From a checkpoint of a small mixture-of-experts model trained on Wikipedia: 2 picks a token, 393M tokens.
Below are experts of layer 13 (counted from 0) of a mixture-of-experts language model. Rows are named router (the router's row for the expert), gate (a neuron's input weights, with its number), up (a neuron's input weights, with its number) and show model dimensions 0-191. Each number is 500 + 25 x the weight over its row's rms, rounded and kept within 0 to 999. Numbers have three digits each.
After each expert's rows: "gets" lists some tokens that make up at least twice as much of what it gets as of all text. This comes from a sample of Wikipedia text that the model never trained on. Tokens count by the router's weight.

# expert 5
router:514463491532479540544477493504529509509523509481544467535450514460492478495533519522514500510505503536499496501498508433508472511470506510548494505547506494491509477495494507524534514494466476470515527520474494529500515535495460455517493515473501533509562465495536485523451500465528488503511506492507481530526469505526569532472510507512513487491480493484513496502531473494512486453499553475484512506467500522470498472497488503469489504509548485511511538460495512498488503503457502563510477522515498489538482504471541437500502469509549499462499541539528469484450499492490494505
gate0:441471545512521486541534511468500532485491493513520459484504487444502459520475499511497487495523443513504511476510458475464530492499512494484476491488504532482476495474470535465476485513466489486501521523494467442463495501525507427503449474515556475547519532491491472540518510468476518485495500512474470509505482483486535480514492505472498489534486534510514501486496490493499492535502466506510494464470494513489494473543517502463493513512509492486500484503456556499509501510509497458483515534486523524470482495471464499501500528426496502508511452523455521483510519454442506494
up0:478495510524490466519455467486530505459499490527498485535519492543467515437511526506475525516525471490514496515525487463520506479463512486525501483504474508512485492541508485483471536497517486502487469492516499509504494495506494519505486495520517514494506492506461539481519458487518576483508448532449499513511544561489483524479482515545521489528524466448492484473540513541540479513489466472515493501497507493544551490474493540490523492529509490473534517480523548484530484473526454501448514507544451467523451480501482519527463487475485462484513496506488524504478501523512495512
gets: " the", "|", " The", "The", " of the", " and"

# expert 21
router:546487493532507520543496502457486497485486484486513462482495508525484485488536515537494517519527470512513495505454492474486498504458500504491479523544480509519508497497519499508558506512497487496514493496477507487544531486512506499526488521466498528483512500542527490493463488501505465528524539500487469525505454556475539461498499481519552473525471497511520463496492472467497471502479528483495532503469508498455474469474513502498504565481594454477468539484476498533509500531484502514540489521514483517513463532528483455521532511525570474542501517485510511479469501541492505485
gate0:480543499492465505499504476514456473501515506488476557474478455554511502511505453518507499471497516500478468530473525493485496492482488482513492478517482524537507479553499478511565495508501469515471496498475561487513489486470493514534508546498561506500498495470550498506486526520515492509514477452515494496517479459453485471463470520514495456521459523481529504509479525506481475481497516506497503496501490468503497477485524444438493543515516529462468490521521501506500485502450531523501485488469478532477535520473518482433467544522512513511464489486484509498501539501461471519
up0:515516511515458488486461449454525493525495524481480503485514480541505464518513531517482506495556529472475460466554492504475528468506503497485458519529505485522480530475485496530489466554513475488495470504519518481539534515531505492483524509446499483465506541536500502514527474468511538448498510499512502512524515475488490492512466491485527525541437485506516483519495476467530497497459454532525488478487474483461456523529473468466505535501522510521483504493520533504534496538515444478500527482512476518462514506522496525511524520517493487509510531523458502500515483564519498514
gets: " c", " p", " d", " f", " m", " st"

# expert 24
router:518500492516515544559498488506521542470515510477519483498468566477502517458485520518503522513495489512495506513479513447520483489465515539553480494505485503533523506493492492514543479498472460488517477509475506475550518505509473495541506525487500523503552474498518467516470530502513427529534505473510490507529463498489571484490500482514498490477489515490528472530510494460496488471486542493462482541496506528523462482505473508471465542479545462528539498466494496504479496508503471530541486521543489509516445534536510480483514491514554517521493526510513479471477480495521477500
gate0:490527518473496530482518453444527467505529494460481530506485513543531493509500487542470492533509481498545482543495470479481480499504513535527479472541480548478529466505518484463502491496494516501517539518485479493463495481486508482445491506497492464477518544507494505507538496465478433541519506513506479498497511505462513544528503489513480469486476475531535443528502494485496529480521522548523467514510480510477526487453509480510479505514487499527497520530500569530489513503472499547471502496506521510500518537564518521538523506497548481478521486496506506466473536500520534506
up0:528487452485515524507499492478492502501493492499541499477437486520489476524544476497534488474518542529496465491482518554492510554478464477533470536481520489542528511523536515505501519533474527478507491525472505500554474503539499515503519496499514535463484466485492511493490478477539516535495507523484522484470511497490510538478450529529455501508505420525511504497492458524500486491505504489486522506522507455475529513545516519537480490494517504469491524449530480453475483502508509437483531493504472518498495464518504490502574481488548501506488537497506491500480461498472515483
gets: " ", "2", " two", " | ", "12", "4"

# expert 13
router:524490506498532547549482483487507500471501491488502474519456502494527542478507504505518501520532497505532500502462519505507498493455505533539501515534494468507525525513508505494556503471478474517483488545458481529495537527491465480512534522486493523491607510481525485522465531550485470518532522483511491549507490542524521536506521497531503472464468484490513503507467479471485473464499555479476508503463512532508481460479471510446492540479503480505516540478460488511514510526486482536489505517511505511494485539506521450509525492520528505488512531503493500507474514551500515460
gate0:478521516532537450500483533510504485518523484468498449485534520555570461529461530484516537490535457532504481501540493495532486533498463476472509473531509508474506491498474519495495464517499466473508496496539502538474479483503527487564499489532515521520559525546495529519543520502476481481542511505507496460509515516461508503471492509534497481526521538472519494491536487492494505470518517553456502535496481541456515471522487442476494541500486481498512536471488502512487521493500488506527517505469474515521492512475519514489548518507493512511488540505517476468513483465500510509
up0:475492505510503532511471492507486489505487487483506504455503461491492502461496534472552580524494474475510503512511513524531499469467480483420499469515489501503504516511476492468522490539500496507475530573488504528498503552502467502497526530464516505552501505520558486516505505489510503460514498500460476524460482505503501488464505478485470497539497509537475461480480464501519504459494510487507493511522471512502473507549480485508499501514518507508501524469473493483509511480487511491519511519522552494515497535511448501522452541535529508497489444525545426453525479521509502515
gets: "a", "o", "i", "e", ")", "\""

# expert 4
router:511494472514540524549466481511506516490532510480517496498490511504514516492499541507501502495515506515521478497422547463503509479527536545499467518518499505507515528526504511506516537494506463487529490525442496518498544523527501461497479522492481512490598482517530504472438479464487460503508531478492496552527515483491536535476502497534493519508473491487552471503503519466490470480472543463518499514509520514491493487496472526484478509497521454503500541463477497524519509512460543522504499526468537471515483569496508462501505478497505499493482525509534539485494501516526492465
gate0:496497539493529502549503530549477520501540531529498531520560497549522513525523493495512519488518478486478479472496492522503470484510471526502505500506496491504534551465539483504500522534448535471467479534486510508460504530550482500460461560473520501495494485507482492507516502517515511514520501478522500556474491485493495515491503500499522527501477515508512463513460545517454473529495536549493488461454494489477516498531498526493434522495496509521463497485480510501468533510527490498499458490463456521511496557497539508480490459509486504444515470497546512508520460509487505502
up0:491505516449499512492523482505523522484493479495494498507518484540502505521515549497575489499457483508506497555482492524484495472512482507473503484516542482501574495488474465526530560487487483480462457495552525531459475484575469534474502498478500491537477550479516465521490503531509520473504512484475513525515486480469487527511527504511521528510475519516524499527483515505501500487462532521550479460497483537531448500507511523516546513526484502496509481546512496501502554499464488522501494473516543536534497484499504497497480470513464457523516495499464523468505499489468504518
gets: ",", ":", ")", ";", "),", ", the"

# expert 9
router:525507524545508515539493503484496551487474495485515492483514522491500470482510498536464513517513475519485462507489509453534472508449491514523517514531489495479525500539505501511534501488485463513522521498475475523501501530492454469515526518499508531502568483496508466510472469463495452546544521506479448491511467527507556527489509488512532513526501481470549493498519480443542466484493543481516504514489515525497495480454498511476498524518557480513541485444503488509520517500464455517524506536493495493492474545481507476505535492536550491478472533476499533492499505477532463480
gate0:512502517516472480509473539516527527490474473512491467511506482500526475503510480505438511480522527514539486482492492465526481492488469496480481552528464475520474488528505488484537486481495482483443516533536486461484472500447499462481536463540482522492495494508470534515484490495521466478487530486462482459484473501514513521467527519520514513526469495473499488490495488483447548459502530519503516522516494538504522509493532456506516535462467526483482496484472491523485503467500441524469480492512476543496498505484467475468493485509545497497464478502513476446501530540541440464
up0:533485512543527487486534495501491521453463467528473545512511491457499470537516513511485428534540499532517496486477495524526498491533532525522502522547516504485489530510501465492521509486498466480464528483526539478484507502477501497497500485466519478480497516524514516489495481465500426519476506482501494509545476514452451519515479495516493525518519467492508496493481479505534506514456458518480515515507428515468530481504477486450490506502504476524478504511533563495485518486482455521508498502519554502512509528521475525525555500439512451504491521472483515505521486513510485486
gets: "-", " –", " -", "1", " |", " St"

# expert 14
router:493478466500510513532504456461510495487507506486506502526495556531504488495494516519514528510514511517478484513458504463520487485475510517491507531513522489518518541502504495488550508463487461495504467514466492516519512525490474493494484528510476515480540509507542491531449526487492483543533469472507491495515518509498555477521498517524508502497436482474574498479535482456493478460478516491472507467464522519477492467483489516506500534488609518497497546476473514498506431511467497507527491518482512518511480539483508452507537497483521501492513536555531483502470503512499472482
gate0:524522466475497467512477476500476497518502463498496521451517532527522485499512524487486501534497496480483471532506505472541503510520509476474465539522513496507521551545505478471518526525470500512532504486548552497468522517499536483495521487498499484533491511509523489486514478534504503482530529463446495517526506485513497484483500525524509538491473513454497512485457472549502478419545502465526459477532532519503500460507471502531515526489493474446521482484518522504492476467466490495508493485481529508533485524482445507464460528506476509509466512462534502483448529471546486484
up0:466513531515521542515489506505454483487476497437517524494513465487451474515467474481509488509505546472462492467448540492491510478449479494497541517507464493538488516471545504468500502472502522461518486476476455506509524529545488495544504479505504509504484525501542529501500500465508525483470465534538506495510439540515523535520446477476501508478510441522462498484517548532482466485487497524480526505505487475456483491506532527517525472510489537516550487502510536478521495488485527508485483498487496488513534464558503504494475522510519469499512483524524489488516480515515500540
gets: " N", " T", " K", " L", " J", " O"

# expert 17
router:518472493543520536552481483527500543489502506509532500507476504490505505484498461528519520496492505531521476485507493491477471487460493554566477508535511501496530510526506509492548522502490454500543478540461495499497542511488509470509469517464493515484543451524515486535472502497481489509542484482520497583520515501479564479472515473509551494513500523493489474489516467469517484432495534481490479517456533522492475506501481517431491552469532504484494517473483506526491480508469461535513491527507515512504479521473493460507515482519528506497522527514495508488502490528505471475
gate0:458447470516496509486466521506494477494474493471520473482492484501496504527453537461508529547499498501470508521483474454502451524527510479498447481522475485487533524541542472500548546528482507511537524515533478519516500542499502527471517539514517461514479501473496517534465524537459498473462532464508463488518519513499523517488498487500496510507498525539493513536522511452455459499528498513473491524473521540489465496485513550505476514483527481543536527480470508545502517524474491487560508519533496510484525527537509527496487534510516527493532479504478517488502503488477468476
up0:534528513508511520472510502489458536507515533505496495458497518478486491470543504555484459535508480503510549490498478510501529478505477535535548467484519465504448520506504502528447472473484527509508565515488514516443528491493457482511514486491485508517490510494509499527507477486524525465478488506465491499506485525539490478525499506487522512475487521510504442452494505512547510433459488471549476459485471524511511463495503458514501459482495461515449474465514477489486527486500485480480526497517494500496524481509514518530460464496521485539459524502529528515504521485500551486
gets: "ic", "al", "ian", "est", "ial", "ed"

# expert 18
router:498455497530541557550448447489538538500498488482489480521504501498514491519503502518494510522513515504483505515499503474520491512474515483528485475509486529533510463502507507527517533489481458490522518498454494483520506524538507463488499520502475522494531514539516484513441531479503507513500510506508504492513493512452576485467493490496500504479443490496549501500500490474501470498492566470504514516490487512499453484482490492482493553499524448489556511435500484506502509529474480531535462501545509520496469533474512446512505485523545466484500502536493529455485537523529525506
gate0:484519566496480533513527497515554535466481512446502462514511512525507451494518533511511518472513494513479486457512515542479488531491529520494507499502481499446500496482480488489523510541490497471508473519504479499497489495515488500494473512534518509481485515499486477524454489493510500487505510530534529505455530521507458536487536501458526497479502520520534498518481495510506529514452475499480541470491517499468477477539439460471488507542504495544517527496485532502488550446511449494524531521564526484501491471457541492517510517526520484512502513507528436459535497521521495498
up0:484482538551500491539477492488505501538520503494444487483516482502481468518517455528464469527504522489498537488520538484539463473506543496496528479448463473489493495463515458493514537520497491525448537503503475524519502500495538462494445508519495454493495500462519510455499467512463551506477448510480466487509481524458512496478540516508508511501514491480511489487496501515498483483561513512449490508513465471497550493479439531510469518500492504496514519525489490512501475518484489492532468527492478507484520497504444472503464546480504471482466470498484512484489489484557510524
gets: "2", " H", " F", " Sh", " sp", " P"

# expert 1
router:531488531484522517521474452493513546461521504477523487484513536506527524498507488523508477501499513485492493518463511472476481475497541535533486520484478541508540504482473494513561478527485473489524494524495508498522479488479515486510493515474477532461590484553514480505451525461482472513518500475498478531549470501521555495489492516501501508501485502474499454475506494449528514487481520488540539512477474531493455468472507524486482561472527492508507495517480462491485512508503475499534497530489526467546493504498530507496535472516565506487521504496538509521456523544500484494
gate0:501519483517465499492487475507498501517468458517544511468463491473513553502496502486533480525511481470494490517532529521496484484477497486476459545507518549514499512542456496499516522488452492485496482493462525514472467499520540532502467465532477464481527459466483490507483494444499496491458479498488521542541484489479500530513506510539517554510519441497558489472495465491497472543489503500510519478461491490500532496551526480478451491488535521473472483488534494497493498488521477526489472487505521509524523493440527509522552493550509516522507465487502473488549485501494534515
up0:528515499497518482469500485500460513507510487466487557449537502485491526551486494464518492498543460523495493501494529493488503481491531496513480512467484468494518442496518537532504494473484505471550518458476517535484517495481504508546489486499514471522508500455481455540487499526477521511494498476451497531508477509490499551525486488520498469514498464503499521461518453543486512488534478516521490467516490461491500523510565516458480505464490463504493505484474518445488517473503489489469509504490501533520505471520462544421491506538485515509518453466508507495550489497532525480
gets: " | ", "1", "2", "0", " ", "3"

# expert 7
router:508485513537504510519496475495503532462469519468512457529475499487466535516543510528531498521512514508498521485501523428516440504498500490546486475505513498469478528523535493509522518489445448474504500525478479515550527508494534484531509520501478528480556470480514499513458505503494459528503480489521458535505497507496574507468503506489468485488443530489563485499518487498509480493509507505509486509512492516505477459476487531458513513472557500475521528482479507518506478524465446539499470511497504513514479550511511473490519507547526494487501511506535494501473523485555522506
gate0:524490534507537493489451511519500510501507461514465484502473499464462528506503495495513514505530498475493507478531513502490490474528487525516510518480532480487468479506531447445490505499542518523512514523493492494510516524479499538520478505483496456487516487495536546556473497515498494498482514463500435504527454472480531555544502488534501528546430503476476511489502517501508503519480503459552488500526499476467472476460496547521539540473488522493482495474538463478503472522500531533460507487482444506493487540487497469517486491444476525504499482444512497484510506480504529492
up0:530473480495536486480514482475519467487514495488533489512460505506525510477504458489517488563487474503476488492548498504503472516469519506502536480507481500477524477469532531554525520550508523509482473483507513489479454487539529504521538424495538523516487465483472499536521500504512537467494478446503507495503500515462512479534479497515500563487476519497486504508461483468539479481498491529476535540478524522506515484509515512499488513478509487522498491512525535545463490530433499469499486489488502473471516473484458512479489519510505514518477463506497488526456446483464471443
gets: " and", ", and", "S", "B", "P", " he"

# expert 30
router:549506510560497528557475498481518507491512491470499447495495529460475498497513501521528530502535511479497521510464524480534481502487511515550473478507495541519492497504469504478500524467492468496494504497508478475523503505514483453518490524502496519520544488491537439501471503502511467495541487521499479474525509519494565505490485474515517510467455507468553475525532461486506449459487538486506539513499516510470474478482496513503517552527569473486509522467476477500508467522495505512527495539516504488478474517496520487481529453484568468496493551504513499477465518515531488506
gate0:552493484505502428506479556470533534451485465487511522505506515506512495486507495512545465503528520526491498494438540516484531516479486501542447516517446513480528470513524467507470494496519434522501531496508514465522506479520505503527539496506500515509500488520502474473505488516471513536510520507485448503530490500493502517542551492502469495495494461497490490474474480493475513439514466516491524469530483493524508523487505534463487540466448488530487510471509471521482487520500465539490488509485478535456501498480517468515483443472518502529511498488524501536516537533509472513
up0:527452503469500476486478491478479491441510464512501533494504511470504463524466507502527498521502504536504499512496504444517462521499534505478507491507477527467498518500479481467474554535504447504461540501493510513488466509481502501514514494533491514490517484530480474504527540480513477525451504521430471486518484563477515501498537488487454488486468487517496495500491461506540471526511489552541522515546506494499475496493524503459488511500523476515464540515507480509505498480492451501440470459516505538479536516553486478521508485486497465504480436526467488505474512507480492535
gets: " B", " C", " S", " R", " P", " M"

# expert 22
router:507486475514546554540455463481527506473509511494486453496476529495488515487549503512495515475481485515467519508447490443473442503467521541507504531544478480527511492511499493483517505480503504480505466509468493496483527520535445449528516528506495510496553538516514466537492482512501451521533502514460479536522469498488555534504510505524483499475495482504516502503516471475487467463480517462470509512520499488460460487493492486451473540519569498488523501500512476493498496513516508519513491515500519471507444504517493443525508497521462486504519504522510514508490541528541514491
gate0:489469453508496482534468501511471499448493497525439575524516458467537457498496479506490487542484516522497545483517457463466528477473493507528528477500492528485526496482541531522514528509480506518482479532502481508489467457536489495498536538491528488453510538510510493554480509508517503481490487467530476498464454488487521514486546524510531459527504493539529523508529468484491532489515527465492482474524449440485525501496544506496473515512532483520479480476523535517511491482502493506495519488537524485546479495533523471500483478513509508512498508510496525539523516486509511532
up0:498494491522457495508488522525586468466495513516540458504500517517505503497459529491475503460501473446521510491488451479481486515481517468491487486486492503490489508510490508498492490523481488529523484449487446505500468467488490544494494523492508529483503512490492521493511505481448456504465478489518471526506478478498497513452482523525480537476508512476520527519507464496504483496492482428489489451489501488479481495548488451535530492532498478497484516505497503506498508536551502483488500505448517518471492517542557512441507491499518551468444542485455489529513490531534485494
gets: "\n", " form", " co", " fl", " end", "on"

# expert 23
router:493477504527492577516508477488500523479529487503500452512495508501498493478444522504497529501493490519496470546486517474507482469490515527539504520527497496483496514476477520492547551478494488496505513476477488495492544515553468490519491543478486519488545462520579480499466463488482475525495502483525497508501504520509548539461502479508522496484490504496549469513491482528496485452481504503475521499471501472461450481453501497467499551458575484505522519462512502517493515490501482509517495549544478489506494528536526493523526488512528511479500464514518473510464510534522548492
gate0:510470482489491496500474437470533548463529437520488470520520478520459510529488484500523489535469467522497497515477487485476483515527507555538481501468523500501511530479491495474510485485546491468481517489458510493479471496510516498503476480473504535510525498534496482478458489535500538512462522503463517504477463520523523484517539512484493476518449525492480471516465477519514534440491471477492445546464452481516521492495493538497528516479521499528487511549473502492512456551458451499467487517502540515503507499502514511483495498503537492496537494501484514483518515450469535488
up0:495486506546535476551528478475532528497504536492512519523499499544491502497494492527515502491525460477515503527476525500464502496525456513495559493491467489501492504478543482489475461482466491495529545529510494471484473505489471470484506506457503455517507465506555472501479496522515497502481501537507490482473516501478534488531485518505510526484478582530475483516475573472515494481541536550513493503522485516459509461501549497498515496467502476487503493495482501540468507416543510484507478501470486504478494498476465500501496466537472483539505478527503516508494467465524468502
gets: " s", " b", " l", "b", " B", "os"

# expert 3
router:485506485553523567518459499523499528486493509471539500481494516482518492483517504542528508536517479488464473528494477476522472515455480512536511520531522497520505529500500485514512493462498467501512477523494485467523512497531464493554504534476470531504582481501505460495452500513499463494516490478504451538495506531498561497465488517515490519499472459517527478510499491458481472451469571521485500514511495495452441470480488486487483497476560485507522523466488504518510514517494485519491494516518507503511488550461515489525529493504530473492512489476523489484477518512538514474
gate0:451476472486513518469456461504463485503490452488499516453483480469516497549493545475527512527509514509516504537506485519484531487516520509504497515540467481485544511500486501514539518492503508511534499481455499485476472518508470498528475471481497490514530458499500475499534509505455495506506510505479456536486463505478508460484520538514456497529509517516503461525506497489491549464479518504520465473491492472509521484467535518529541489527478522520459494505432490465507495492481470493514506544437506529496471530510514556506465497539442486510480456492514546479495525493501515538
up0:479495538468502478499498500492529513505527476464478523505531526493552545561501550485460474510517493509488535479485487487493462468475482533485491483497492519561513506493469494498517527499468536484499510536459512533512515488497497465460490493527496531542491546524511459455506480518495526526528522547493491524467470503509479479484482519502525515468455536521457462467461543485525464488502494509499502476542549496576552460475520443502513482512489462506516487488449463477520499487481494503492520510518484496492501503501467515494475478483489478495521496515527509506497495512535516528
gets: ".", "\n", "\n\n", "–", " w", "=="

# expert 28
router:506502514540497516522495497501532508468509519490495469476464489523513512477511524513534552500555526526525444529497498492507486500464492504531509530524512495525506548509478501476565525455471477519499463503467477480524554511506471446507509535506499499501548476520519469483471500474509484544533524520557470536527495513454552497488502486492505503515468531507527481465549521485469448497515511504510497535469515504526478462482478493505522570485555519498518482479479506481513526517494520530492469520503505483520472500524490474547493494515560512470506501489498510501473502536495501500
gate0:513450535528502461513522523485506508465522456529513500508483486487514465459510461545482533490512532467501514543473554467513507485472479510544506511496504491479497514473494514484488532513496508502503486501552502568540482476493498550497540503485500504490500514532459535476480518513436486479515521474525548502470492503475525574498496508508505522428522499497494513491500508504440533523533525504487506483485483461505456469510503474480464507489502488495487493481486494508507531510466497508500553481435536460522496499535520510514460486522476499524485517493482501484527530524500522482
up0:499506493485513527547463473470560506464502508496470557515497545507505510518507502497486517514547501475482505473506492496514526511481497476535508492474509505506478524497496483488478506513467497499464543519484538533504481457450502538512533502523456490564487499505479503477481542475500475540551483505515479455493486506479513508479459494456537477509516468470508491494484504472479469472457494543475535496522531521503551519452534485517519509459499473574525519464503520517474486536527485472502517514512469493458489497485507503503536503506493537510526463531448489506510506514459491521
gets: "l", " r", "el", "al", "ul", "ol"

# expert 19
router:544503502513520512548484492473516519487490502466518460487476524499516520444501510519522531533536502530498450507474528480507504488506545521524511543563494502527505511478511514497526482495478476472529493524492489487500560501532485495523500513497489547493551485502538493516468531502519483518527524500501483524487505508464550501476503502511516478475503487467547455492511499480471474498455504493473491506492518516492464478495493518483482523491598479526505526476490510508528538503533455509513520496515508510500439552501535473498511451512527467550519526502525499507470455481537498476
gate0:478525511515463517495489502493476477496514490506512463454467510550499475489523491542512501503533505439517495513490493509462484545450521517525495493493512521504453468521552500490487529464495517522507484510505491501527499494482501480519521545517521534517495454523509495518445488508509472487526507488505491498506499527509496514499513514514527449482510514496525495451477515525548533456533483504484494502505504523511540467468538538525485502540528461506455460529486483493509486484479474472520521551473451461496519504563443529445544505490524492480476518492469536482518518504549506486
up0:516479498442499446493529520506533497505468536546537502527527492523493493489501445466505516459486498509523541499446499489511511492525471522487513436471485528476525486508522491453532492502480487498512549529447512541502545505471506475478505522508533491470503511503492496510481524521470532505465485503503471528524530478512506514493502519552507522514476507528460508537443524547501507529541517489473486500474537476495504492490521523488446524495488475494458463499499525502473493497488483505482491503508468510459494505478474501484542477504547486462470453505500509485474493510501493423
gets: "\n\n", " (", " | ", " ", ", ", " \""

# expert 31
router:518461498507514529541490487506513501465515507467513520515467535529512492507521472519514522517511524517505514514453501459496472522485514511535485519526484531489529480557512534507534494510516444475491493521456488489530528522552515478506513502519497512512545495478539462494474501482524494550521521519521485529506469552500548504448512489492521517524453499502533447483495487478497484432480525505509527513504500540466466485484479519499500530487557514498518509516506539517502477507497476562531498527499519444512483528487545486541536510531544493476498542486510521472471504509522489496
gate0:468497492493534467508464541477544528471472503502507496522471438491506500499532433528458484455509511508500460518475477516518504417483503534504495514492459497493519512466505533503487514528460511531522491535490510512486473495505484492491470542539507508523498518498523500494469521515491525501473490495483524506534513530524522484519518510477506527542544459495503460490537506515528532504453543512498521468502511489519529513461488520522496504475508529462537517524507526452496457491468497467530491477488476476547510518481507492473466538509539493469509536530500511534482496559533479506
up0:480536503528542485490475521468500474548515425530485508504499527455500495527512481492528542493475468494531484493504532475508513456440523520511446540473492486500502503480543489506506523463513491498499492503505502538426484503464515499491522450515463512510493488513532509486443495510483514453506539451509492506554485503535524507482483534514517531500476461507478505502488505536471482512487521483496500505498547544492521478528535542538461498512518481533501490537519503483469506508501519495499556509535497495493504464442511496493526482506460509467495519520495501506484492529465505466
gets: " was", " is", " a", " A", " as", " were"

# expert 2
router:495497513568537527514502465510494529496502515493539479506493513484484503503488517532512510484534490518539526505505479464505487515495529533512502537523514491526499519517497521495539515491477463500522497512459501486521560527503463462533516526493516521507609489502513492493443516501488446495504497506478496519522483473502589510501534475503498476487496480514558485490551475479516459470468524443485507518464488514456460495474477513485486516455520494525502517471486513528485494552504486533533481525510504496510473504515499465515501503487549472483487477510525497485475529497493523490
gate0:579517461521500511519462505513526475469489453470541481492519489468530522486490481487513447524486486487505528527513475504503483494473496506455492489511522496492507536488453496509482517490469521517494505480526503482488500499501493515476509453542501484493524489514481512447533524558501535528515467513499487490493514483489497488481515465470484507522520503473506487527497493522510490465491514534527467469504465479464507463504517495500461507472516553531506509512492492446494495514513481510497554521511551535454476518555467472509498474472550483532452536518475479500523535467532539555
up0:491504454491452519523478527515495503484506493512558440524458494511511494477526479541474524480502455492476519500490529515502470535505473478533509488470490519495513486498519466510498517488498474501491462478466504503522517448497503513495509523526539530485501535502455486531504525439520512463515494446495518514500501550533507486493507489483536550551497486532511507543477483541458482493493446502487523506535472523497514520522486519511516514469486522488488459492483502543498490478487490505479489489471442425542459518482506510509493448464496505481500536524532501520522468467525506497
gets: "0", "3", "5", "6", "4", "1"

# expert 10
router:495465485492524531525504505472524540511526470482531475471450539476498528479504515500521489506520516496504481515485543454517483535462497538514460530531533507519509499497499512502505528478473455512491534507500508483502532491496489471518520525517483504482579503500549461512452503506508473553550508486515501512484462528509568502483513506507531504494493537540514477504516488472484484454469557466492531475508496513447465482505499499507487528498540463511510524455485495527496477489499500542514487510512536485527448521507471479526525485506532512519497546502529508468448520494494504469
gate0:484486484510502487517512501464459484523517507535507504483518463473532490508537502531541497504531538551472476518492525458522517533433501540481502506490510532493541519507500508491529554531484479498496511505534470529507517508526524545475494482520479529484534519514522489539471513495474530542488512475457539507489468490479525518493552532471491475462527484521534497492491469536481495452527498507468478448542515521495494503509500507462461513485509517473481500520477465525560499529466493520497472457486504497478504503538476498501558493466515538471521464515512481542483517517498494472
up0:513495483516499508492539501498457509521491489502514486480498528474530529506486455505480516486535544508478522495520517432529511535449521520531474524513467532522476511535534485508540524457519501495489519538535506486459499454522485531482498510556504506483523444504503538467468452501454558495483468466521520502471489499508518530502537480483535521514495484531573482505529515493453539499539488492521467452485501502468517493516493458497510511506514505496512515494470471491516489497532478522473486496503523519557495487487500521509537507528508504547511509521511502460524554485509508482
gets: "1", "2", " =", " at", "8", " at the"

# expert 26
router:518470516520514524547485458495494523495490450486501457500493515522522476528509540522506513503548472514524474520441505487519493507472511538531480511519479529517503516495494522497500480498490442533509487486493483498530494513512478464528476556478479529485572461481539475498488515516478472492563499471515491563494469475477566559515506483491514495496481487512539501478489486472490482468489516500474548504467509487466488491476513510465508488498538459484509513472491473514490475508436465534525493538504472494518481470488541477502502453507550482495482497496507487480466481506511490505
gate0:496502496466505501528538486487484548474521486478503453468506493479495495514503455530527572497517526483467495534512510490489488527527529515475485493473503512482486473505483509475496522477521511469460516482526528525506513550503492493556495512459515489537507480519532508505498518530499472517524484478516423488456447501536524494519507547504496508505518501521520478469479512472498478460518513524502500476553565528537443469512498470491479499492500490509515505462452469522495471495448507519507492511475471534503525511544465513506458460522479522510507455532508502536477531479493510488
up0:502489507492540509509519494495552495455486489471519474515525503479489487474478489540527524535527537495452499514561517500507467488519556501512491485468502463478505495522495487528486468579506505501507487513512492475477474463503517476494544482527538502478484567465462497542513515499502525506523484465465502534532493524462518478486475525502480487503476485505513515519489477537500536495478524517480533531524512492519530520489494476504541501463474497498480483502517488530489536482522472502573470504475472467522489508544482467498495513519481446498470468475470472456453496465508489482
gets: " |", " of", " in", " to", " for", " of the"

# expert 6
router:568450504519518532548502495510506516479490477483535460506450512515506530478553468509543502515534499487492469504472508483478500518462524525501472508546514504511510525516478515524507525465450468494525471505494474493516532540522464430531508522501480503483541495517537504509474489468492461526545531496521487551514506524507567533506502506498509503465466490483524473483518494497480472479454510470471536494477508531512472463480493499453463519495505497486502558477491470523489505509494471515520460514503527474504460521503511472528521473510536491465502534489519521490497508495530503477
gate0:505531538487500516503520468503469541483504440512531490510471484470525517507495521513520522464498501476484504476509500522494495500472431526480498470496458511484493569455482512492481464499473499451482500496503506478501487547523499456490465494510490504496508515488482504504513473530498425506523531518480516506489492499524503520482492515490505529517482483464515503488431482542491492487504486494537528499422532484516498483504472460488535496479516477487495534467526515533445526538476513449464541477545521509474500520480514510528537462506489512515480534513537523501489547512478478480
up0:511538549493514512514493483518487443507496443491484508503487511544449478511462512489490516490476475474505510469490480476521506530502528467520539497512519481458516482555480484499491463505531469555498525475506499525517514488470472478497522508481475505480526528517441513521532488467503506535465527522474493452477547495497466493492541471491484482518508566513502525445508514493489544489498491497500473476480508514492495478453464486548534478493489459536522487490515468528483528533512500532519505495462546520506535490484478470516504525505482483504471540485519503473497495473454453511
gets: " a", " his", " the", " that", " an", " had"